Weights of a small mixture-of-experts language model, trained from scratch on English Wikipedia.
Experts: 128 clamped SwiGLU neurons an expert, a softmax router.
Below are experts of layer 6 (counted from 0) of a mixture-of-experts language model. Rows are named router (the router's row for the expert) and show model dimensions 0-255. Each number is 128 + 32 x the weight over its row's rms, rounded and kept within 0 to 255. Numbers have three digits each.
After each expert's rows: "comes after" lists some tokens at least twice as common just before its tokens as in all text. This comes from a sample of Wikipedia text that the model never trained on. Tokens count by the router's weight.

# expert 18
router:161094140121130122154108133070108105116126063122142113097117118118118150170172137182061179117135182170156106127130095121175117164161201164088104171092141157123081085101079134137135111134152077156156090108117179101129110149091183141105182152149186174133203086073084153173150144106120161108131133161129152126165104128126140152099165175182124093145110122103106130131129118163132115110147103101069166136065084133120095138140150110092103098113134168156122115143138151080115096157078091086152107089165155070078098136080186130089122133127127075163155171155061194112165081167163153172118167142113082127158066076123172208153096124147095132166172149145108187129116148138108153087103110086120160121119098051123091125157091095095084175116164161171176099133108140128092109133103108
comes after: " ", "1", "2", " (", "3", "4"

# expert 5
router:129143115107120134154083140130134121091118139145150174076186168129186150180162144173072195111129124138135110084152088103165175153148174131137144171087068136147133115076077117114095128100144132139191144074102111079108082150132141119096137159129173175097200087110154144122141192108114176077150120185113146158169098164087131140103129169133105103143088136123155121134158080166158075118145075068122148126127077078151080136181164107139088135104084099180123133139128185092103098158101098070106074088165125080130100085102142096121094172084132075156134158162128129126151090190164188152149170202088073164139117100102153160143104083153109142163168174106161139131138148161142157123097123074120111095058137126118063128170099127103096142122144147144166073115144150121096105171127087
comes after: ",", "s", " and", "\"", " well", "ing"

# expert 15
router:103062192060138129127105117089139139062081121141168170070160114096178128184128189154126151063135153153170116077113114123146159149170126172153130127112069135145124067093130177104121127121126094145123115072094191094103113129120163091127138177183152100099172090146126141137207065095094186145156159119113134129155097148084193133085116155195081132155124111105141138130175120141077108114103128084117127151130078122121097129187149071067092124113111130147128120149136163095131124136044072122073145099121084120125091116135104108088091160107155119188140137134124177100134092173154114161123142171086099150212092110125169158163159139119101111191188173128167135134151206173164133094132149093122173159098147125097120134150128118139104151141148131164149155086139169102143110150081140
comes after: "\n", " |", ")", "3", " on", "%"

# expert 46
router:171121121084149122114101156093141126099086123141175122111174127089150130165181156144091122094166128171152153137121090110149145144157154113125108200124093114143081126140129142122120117045180118183178143116108107144102121103164166141152143112147187179130156089071086155121109161126099203082102165133090186144164103160095173181104157144133096083125099064071097075135176115161079167111178093059100132139154070136124100119122176130117135061077101135196080159137105131090090075148111113104118100087149111088107103126124157083141130177085169084132105119157115145120172110167152238153191151156064101155142145109125183129132118077139087133124154202141133139112170123148183156114082122093125144113111145129112079127153140114057125147102154115147176107132088160113095125145100131
comes after: "\n", ".", ",", " that", " as", ")."

# expert 25
router:142114172071092095125151149125137133064087101132108156142147131126119172138134116208104109114133138202187157078124130088197188095139158146140156135108080212155135103109103141109111089153128094171146078114112153127104099188130149081120169129136163162082089169108088165146141117113089115104165153182111131166147060133122126132066164111214103080150145161145129071199132127161108150083167118084069132152104109118141070121116157108104138097117081115179095158170073136140120134157101110098087138092109113082114090150110199106089073123104134112123141113150151180100140104122148117150124168128102105144121081146065159155207137110188142164156151135153133175143126137189108185128103078124110115045105121145117079143134094144132079134135105126186140115124101158095103094128067099
comes after: "\n", "|", " |", "0", "6", " Location"

# expert 23
router:168064128103170123166133100151073121068064087200137159087180149126121124155191126134087112111163184164166154077113105101166153130148119181109151150119101158141136097072081093101149121143157061135125137130116170067086130184121159097105149139155138140118112145123093117183159084092139172117197116087134161160179107111125120123069155131211128094186100111094096143171160100126129112129142153136110161129118100130133109152137163092104132085075100173153124127128099159109104121112118064068091114138158120078139081089146192092089080180105119076173124142129108171108151124133151144147170101138128111186130101133123120169148151128144093119169203109095147130126115216187153137130075093087123164089096105106121086156170129106076114160116135182149161109082097124118100083128122063
comes after: " of", " in", " the", " to", " for", " at"

# expert 16
router:133066186062090109156142085090096139071073092125098171096121096122173177158131140168126125075156151113192169056101118119162186142139164158137131114089071199144142103089087153124071108103124104131122106074079138145129112145097138081106111140135189108082109177088170154141209091132148121124170136112087151157169121150130130204077140121199069124123118126114101130165138147171138118137131086079116152124084068113138099143112105097127134105082071131133119174110073136103124117117086058109078132155142117105115059132154156123098119134140109109144140154157132162052130133176204151131114136154095112155199090090099125148170103122154092092148147148117136155106167149117159145111084123095072120088093136140133078166132123114115077152128150124184129120131133135058118078177108104
comes after: "|", "\n", " |", " Total", " votes", " Party"

# expert 20
router:120110119089121140138113115109107124117102123149162127080196177111123122126207153119102170105153182186122157134093116100135145150135118142125158170086112164166067109120098138139078064112141091167139140107083158099093114165092146112161127112109171181133179147080125162153113082089093179099164153156102158162161121144085125141109191152169108096145107163118103149140146098190109076084178111087105150156150068123159120111086128143117134104098097169150097197153138150074123101116101118057091082107171127087125092114125160117113130143127110087142110127138110169130141079168138111144136122137111135167132140104106136192137079070156063108175165148090116169103176167155111132054092114136088141092045117084114080116134079074135072202085155141157136118081125123132102140176065050
comes after: " the", " of", "'", " a", " with", " as"

# expert 2
router:114128147110157119133170096114087096116142132150146119108169155080174150141148175174087125064143139194145136049116080101162137150173127168091123168087100126145079097122097124113100060088130124186143138110113141101075109136112127132168137107121159162109135108119126161124148156130090116110128166137080146162183092190091136158102167148148114061142108169073082145129129142152100156099185109072141107140095118104115088179186170106090097117121102105161059127177117171116110110119114123107083089112171084087134083075113145080096111195084133078175164125120099161105193090173158174182170112152156076150176111107087187169148139107153124115139175201122111129084133166167180124057110142093085170090107117139068075164193127121124132169139139101152134126112118143155115117115116107
comes after: "\n", ".", "s", "==", " ==", "==="

# expert 36
router:160090122090097133153125072136114133142089072141146154091185130118133150116162159114096163116179159199143166096073100108154190139133129139108178125113127169194091082079147153108108110114124093169119137064136155100110128127101142082154163138146152221105122091073078143120125150092088175085190133174128099158116072164119134121082155146182128093185101156111080130183185118120095135103139134126066131129120094096117062133143151136143132124106083124166120195175133139148121105116136102085080064100179109120072106134117128088094130121118152064147176152133117184143159093160133138194150117151084091202148122128115159205125108127170072154143190167089162180087152136140102146092137116077097156115129128106128099131170104115065104159090112150130110140089116162102086129121127090
comes after: " in", " of", "s", "ed", " for", " to"